config.yaml
experts_per_token: 2
d_expert: 464
d_shared_expert: 832
router_score: "softmax"
normalize_top_k: true
init_std_router: 0.0227
norm_eps: 1e-05
attn_scale: 0.125
init_std_up: 0.0311
init_std_down: 0.0311
lr_mult_qkv: 0.4
dataset: "wikipedia_en"
Below are experts of layer 12 (counted from 0) of a mixture-of-experts language model. Rows are named router (the router's row for the expert), down (a neuron's output weights, with its number) and show model dimensions 128-255. Each number is 50 + 10 x the weight over its row's rms, rounded and kept within 0 to 99.
Before each expert's rows: "comes before" lists some tokens at least twice as common just after its tokens as in all text; "raises" lists some tokens whose logits its average output raises strongly, later layers aside. This comes from a sample of Wikipedia text that the model never trained on. Tokens count by the router's weight.

# expert 3
comes before: ", ", ": ", "\n", ". ", "s ", ") "
raises: "es", "es ", ", ", "/"
router:66 62 50 58 46 57 57 49 35 64 58 50 65 43 49 50 36 61 31 44 63 56 59 43 57 42 44 45 34 51 31 67 42 38 54 63 39 58 38 48 53 34 47 45 63 50 55 42 58 43 51 45 53 42 43 56 61 52 60 40 68 77 50 38 50 45 65 50 54 69 67 58 36 52 62 53 64 54 53 58 35 61 63 51 48 41 37 38 48 56 55 54 38 51 61 56 65 37 67 49 38 59 51 46 21 45 44 65 49 34 40 68 24 45 63 37 49 52 53 53 46 38 49 48 54 39 43 51
down16:40 49 59 57 39 44 41 51 46 51 53 58 52 40 55 37 49 48 35 50 48 62 51 52 54 51 43 50 41 49 47 43 36 42 55 51 55 45 59 40 59 48 43 52 53 53 40 43 43 53 55 74 48 40 47 43 39 38 43 53 49 60 41 54 49 39 53 50 43 34 60 56 62 44 40 58 40 52 62 41 58 56 36 59 44 50 65 48 55 34 46 25 53 72 33 54 39 70 37 47 60 44 53 54 53 84 51 48 47 40 47 59 31 60 66 35 54 54 60 60 56 48 52 69 66 52 46 48
down17:53 36 69 37 39 61 50 60 57 36 39 52 41 28 51 28 60 33 49 68 38 61 55 45 58 57 60 30 42 68 73 50 57 53 56 52 50 64 48 42 47 48 48 40 67 62 44 48 52 60 69 45 62 40 48 40 61 52 50 46 36 57 49 35 49 38 58 57 53 54 51 57 48 41 52 46 48 57 46 63 55 61 53 65 30 45 53 66 39 70 61 44 48 66 67 36 38 47 49 44 42 53 74 36 46 40 48 42 63 72 66 35 64 47 25 48 46 56 58 45 57 59 56 46 41 62 39 44
down18:39 65 34 55 67 48 62 39 52 78 50 62 44 49 45 62 45 41 40 46 55 63 34 34 51 46 48 47 51 28 48 72 33 42 53 40 37 53 60 53 55 47 51 45 52 49 43 44 46 60 63 38 52 40 41 64 58 45 38 57 51 52 41 32 61 56 46 53 55 48 49 45 37 57 46 50 48 48 50 43 67 46 56 59 62 57 55 53 45 65 55 51 36 31 55 54 74 36 49 45 44 50 48 67 57 55 55 53 43 61 35 41 57 40 57 37 55 49 58 57 60 55 47 55 41 43 36 50
down19:40 58 59 54 48 58 57 51 46 57 56 54 60 69 35 54 43 42 68 56 50 59 68 71 68 32 54 40 60 52 45 62 48 42 43 49 50 53 68 26 48 53 49 82 36 53 63 44 65 53 30 62 56 32 46 50 43 52 43 62 36 51 34 38 69 49 70 45 63 57 56 41 69 68 48 41 47 48 47 53 40 66 57 45 43 54 54 46 43 46 42 72 66 51 53 52 47 46 32 64 42 55 52 48 60 41 52 48 60 59 67 53 57 72 62 49 61 49 72 53 52 45 40 54 63 47 41 41
down20:45 42 52 67 50 37 61 47 59 53 38 50 54 63 41 40 52 53 52 67 55 45 42 48 57 37 55 53 38 36 43 67 32 63 36 40 64 56 56 56 41 49 46 54 54 48 57 50 38 45 45 52 47 47 51 62 47 57 45 57 55 49 44 61 52 48 50 63 43 40 39 43 36 61 49 55 79 66 72 54 58 39 52 52 70 64 38 54 45 43 64 53 53 58 56 41 33 46 40 53 55 32 71 64 71 49 63 62 41 40 62 54 49 39 51 43 47 52 36 38 55 58 47 51 44 49 55 46

# expert 2
comes before: "the ", "a ", "his ", "ation ", "their ", "its "
raises: "the ", "one ", "a "
router:56 59 56 50 42 60 42 67 44 43 47 61 49 46 46 44 52 70 65 49 53 26 40 42 41 59 32 45 54 35 41 29 50 41 50 43 53 40 67 64 57 54 52 57 53 50 64 50 43 54 56 48 39 54 51 48 56 36 62 44 47 46 54 63 37 54 54 43 53 68 45 60 45 50 45 47 54 43 46 50 29 43 59 56 57 59 42 66 50 61 53 50 51 41 42 55 37 49 44 51 47 72 55 40 61 53 52 37 51 76 59 45 57 42 40 51 51 56 47 52 56 61 51 44 59 49 46 77
down16:58 59 54 55 48 59 42 56 38 62 60 47 66 42 51 62 63 71 57 52 44 49 46 66 39 56 64 49 50 32 50 55 50 42 54 40 56 46 47 56 64 32 59 43 46 60 58 51 48 55 43 57 43 36 56 54 59 54 59 58 39 59 42 44 38 52 45 49 64 54 60 43 49 38 59 41 52 29 53 52 49 42 58 60 38 66 38 48 44 60 49 53 69 46 46 46 55 68 42 50 56 48 53 60 49 42 49 43 62 40 51 51 50 60 46 39 37 55 65 61 57 19 36 53 51 60 51 59
down17:40 54 48 30 43 40 54 45 63 30 51 48 44 56 45 44 39 34 58 47 61 66 52 60 66 63 47 46 48 51 44 52 43 42 50 32 48 68 44 62 62 39 55 46 66 61 50 41 54 68 51 59 44 47 38 47 57 46 46 52 53 37 48 48 46 42 56 65 39 59 53 50 51 50 49 61 48 55 50 79 38 56 50 37 64 59 54 42 49 32 57 34 42 49 57 69 56 50 59 61 44 45 53 36 59 51 44 60 49 53 42 56 74 56 39 67 43 40 60 44 24 62 45 52 36 51 54 40
down18:51 48 59 72 34 52 66 61 45 34 50 58 62 68 45 51 54 50 54 52 47 47 56 56 42 50 49 40 51 55 51 54 49 47 45 49 51 41 46 54 62 49 46 47 41 40 55 58 46 44 67 44 66 38 54 61 59 69 61 60 59 66 41 30 48 39 50 60 38 43 33 45 58 47 58 59 50 47 46 43 56 39 52 63 46 36 51 63 50 60 51 50 43 49 38 32 69 54 57 59 44 54 50 41 50 53 51 52 34 40 55 30 43 35 60 45 30 46 43 48 52 54 43 45 44 73 48 40
down19:51 60 35 56 60 56 50 57 51 52 53 59 58 62 39 30 49 80 29 69 50 66 38 49 58 53 53 53 57 57 59 44 46 32 51 31 40 66 48 56 57 47 47 54 55 50 56 56 51 44 56 43 51 42 55 43 41 59 56 54 39 45 61 50 48 43 49 62 42 62 61 42 84 32 45 55 55 47 43 51 60 24 44 56 47 46 39 46 55 40 53 44 48 62 62 62 39 54 40 57 51 64 51 66 46 46 54 38 39 49 41 48 57 19 48 59 42 43 68 55 48 58 51 22 42 47 38 55
down20:64 39 51 55 51 54 54 51 43 31 37 55 57 45 61 44 55 55 60 41 64 37 59 53 63 26 46 56 58 52 55 40 51 56 50 47 49 42 52 41 45 56 50 59 49 44 38 44 72 63 50 59 55 47 62 46 46 53 41 43 57 53 55 53 55 49 70 78 63 54 39 62 44 57 75 64 63 52 64 61 55 54 46 41 49 56 49 56 33 51 51 56 71 45 63 46 24 35 52 51 51 43 39 64 33 49 42 35 50 63 60 51 43 46 47 35 47 61 58 64 41 46 43 35 52 43 38 47

# expert 7
comes before: "of ", "and ", "in ", "for ", "to ", "("
raises: "on ", "in ", "of ", "at ", "for ", "to "
router:48 39 47 53 48 56 64 47 68 55 44 41 31 44 49 47 39 40 43 59 53 54 59 29 61 54 58 54 47 47 65 63 56 72 69 57 38 64 54 49 54 56 45 62 64 56 42 50 46 52 38 49 41 44 57 55 67 42 35 45 34 55 58 47 58 51 31 52 56 49 47 16 43 39 57 48 47 55 49 53 75 43 20 56 46 53 56 50 59 37 46 48 41 62 48 38 54 49 53 57 58 53 45 44 55 48 46 57 46 37 53 55 35 60 49 55 55 54 66 65 56 52 46 50 67 48 36 48
down16:36 35 56 49 43 37 42 34 60 56 57 65 64 40 53 42 20 43 54 39 53 83 60 51 50 47 29 62 37 48 64 53 49 56 75 51 58 39 49 41 53 44 54 42 28 74 30 39 43 32 44 50 57 63 63 56 46 66 14 56 60 42 23 54 48 51 65 45 51 51 63 56 51 57 35 29 43 54 66 53 58 64 50 58 47 42 51 59 54 57 54 67 52 56 46 57 32 37 37 41 51 45 48 61 52 53 49 62 49 48 57 46 43 38 71 53 65 51 49 33 59 51 36 51 45 59 49 52
down17:59 47 58 49 43 56 50 54 59 58 55 49 58 45 49 60 47 31 42 42 32 52 42 52 38 61 59 58 44 64 71 45 53 43 80 44 49 51 50 62 54 61 73 66 73 55 34 38 55 53 69 50 56 53 47 47 57 50 49 43 53 36 48 51 40 38 54 59 35 36 42 56 41 31 56 31 38 48 39 43 50 51 51 40 38 55 60 42 33 35 51 62 44 49 44 40 54 68 41 42 50 43 40 50 42 51 45 50 57 58 44 44 47 52 61 45 56 42 59 50 48 50 48 58 58 25 47 22
down18:57 49 52 42 47 54 46 56 39 52 52 38 55 59 68 56 45 65 64 56 35 52 55 37 46 66 32 54 52 42 32 39 34 52 49 40 61 50 52 35 46 48 57 42 27 60 50 42 29 55 44 54 38 71 33 39 41 73 38 55 59 62 64 67 49 69 46 49 42 59 50 50 36 65 33 44 54 49 62 52 73 54 58 52 40 55 54 52 53 49 39 37 55 36 54 37 54 48 36 44 39 54 39 46 46 52 38 53 60 47 55 64 27 58 35 63 53 50 39 56 62 54 60 48 47 57 42 51
down19:47 62 55 71 61 50 40 82 40 55 61 47 48 54 70 54 54 52 50 56 40 51 36 46 59 48 49 45 51 52 51 52 58 45 39 56 61 47 59 38 35 61 51 39 47 46 61 56 51 53 55 57 51 48 56 40 40 51 57 58 51 58 34 59 55 42 51 44 54 54 50 48 69 62 44 63 48 65 61 36 48 43 49 66 39 56 43 41 53 55 41 45 50 47 34 41 46 53 27 46 37 44 74 56 51 57 50 66 54 54 67 60 51 52 61 64 50 57 38 51 52 41 49 43 40 52 41 44
down20:48 60 46 35 62 44 40 66 45 41 53 50 65 42 51 67 54 49 55 45 47 34 57 45 43 47 49 45 58 38 58 46 48 49 33 62 59 43 49 35 40 49 46 54 54 56 36 64 47 49 54 34 31 49 36 43 48 52 47 51 60 41 48 58 55 56 57 47 49 48 45 44 43 53 47 24 46 42 40 56 37 58 40 42 50 50 26 63 53 43 34 58 54 44 52 60 43 51 30 62 50 53 48 59 53 55 69 42 49 25 42 49 58 50 37 48 67 54 44 67 58 46 35 56 63 47 36 60

# expert 0
comes before: "| ", "- ", "|", "(", "in ", "/ "
raises: "- ", "writ", "Writ"
router:42 71 50 59 49 51 60 35 49 47 44 51 66 59 42 39 50 52 46 40 36 53 48 35 47 40 50 42 68 47 75 60 45 47 51 71 53 65 46 63 40 78 50 55 43 43 47 58 34 51 40 52 51 50 68 45 58 40 75 66 63 36 49 39 54 45 56 48 53 44 39 59 55 52 50 56 53 58 47 57 51 36 42 50 59 51 49 70 53 41 56 50 58 37 41 37 58 48 37 37 52 51 45 47 53 44 43 45 48 46 46 37 50 45 51 55 31 51 54 34 60 36 50 36 30 54 43 63
down16:51 32 48 46 41 55 56 51 48 57 54 47 46 30 44 45 41 50 30 50 57 64 49 51 26 55 50 43 58 45 40 48 36 56 55 45 41 39 55 58 40 47 56 51 32 62 63 38 51 60 41 44 41 53 51 38 62 56 52 57 34 51 59 64 50 55 39 43 53 51 50 19 49 42 58 51 51 39 30 40 54 45 27 49 52 52 36 41 39 57 41 59 36 34 47 40 64 40 54 54 59 53 40 25 61 49 48 49 34 45 42 60 46 76 38 70 41 51 63 55 58 43 68 59 49 35 52 63
down17:51 46 43 58 45 64 68 54 53 51 65 53 42 38 59 54 45 51 24 57 67 34 52 65 55 82 62 62 32 46 54 41 57 70 47 45 45 44 58 43 44 41 42 47 53 58 43 54 52 50 51 53 61 49 68 75 54 44 61 47 42 45 51 56 47 39 63 55 44 47 60 66 42 56 74 41 71 47 58 42 51 55 53 63 44 38 63 27 50 54 31 61 62 59 44 46 58 52 49 63 43 40 52 52 43 57 58 50 46 61 51 71 64 54 82 31 49 44 40 64 52 47 53 54 53 39 40 48
down18:48 50 56 45 52 52 58 39 52 60 41 50 55 62 45 56 66 63 46 51 48 53 53 52 48 40 35 42 45 45 51 30 58 57 55 47 42 58 37 49 47 51 55 38 66 62 50 46 52 44 45 55 63 57 54 44 52 50 46 71 60 49 52 55 54 43 62 46 54 56 49 45 47 40 46 60 34 50 52 53 39 45 43 50 40 53 25 40 48 54 59 36 44 60 46 44 61 36 56 54 28 52 45 48 39 55 59 37 41 65 42 34 30 65 41 49 43 60 70 52 47 59 58 57 63 54 67 55
down19:58 45 49 33 35 59 29 42 53 60 51 47 56 37 40 66 49 42 53 44 39 44 44 48 50 62 54 59 38 56 49 48 65 30 34 34 55 32 54 45 34 52 49 51 64 55 37 49 56 72 49 32 36 55 51 46 31 54 44 37 54 71 45 47 44 52 47 39 55 47 55 37 56 60 58 53 37 68 50 49 43 44 42 48 53 45 58 48 51 47 31 53 65 50 56 34 41 49 57 48 45 51 42 47 42 63 30 57 59 56 40 29 56 42 42 46 44 57 44 62 57 61 49 62 56 58 47 61
down20:52 62 64 64 36 53 59 47 54 34 60 20 54 41 53 49 59 53 59 30 56 51 49 69 59 71 42 58 33 57 53 37 45 52 59 43 57 63 60 46 43 69 45 59 52 47 40 42 35 50 63 49 48 46 40 46 58 60 53 50 51 42 30 41 63 66 55 62 59 49 55 45 47 59 53 50 58 31 51 55 61 52 49 46 51 57 58 49 44 44 46 51 44 49 53 45 78 35 48 57 41 49 44 70 53 39 51 51 41 47 57 61 43 54 42 29 37 48 55 53 50 41 50 54 47 49 44 52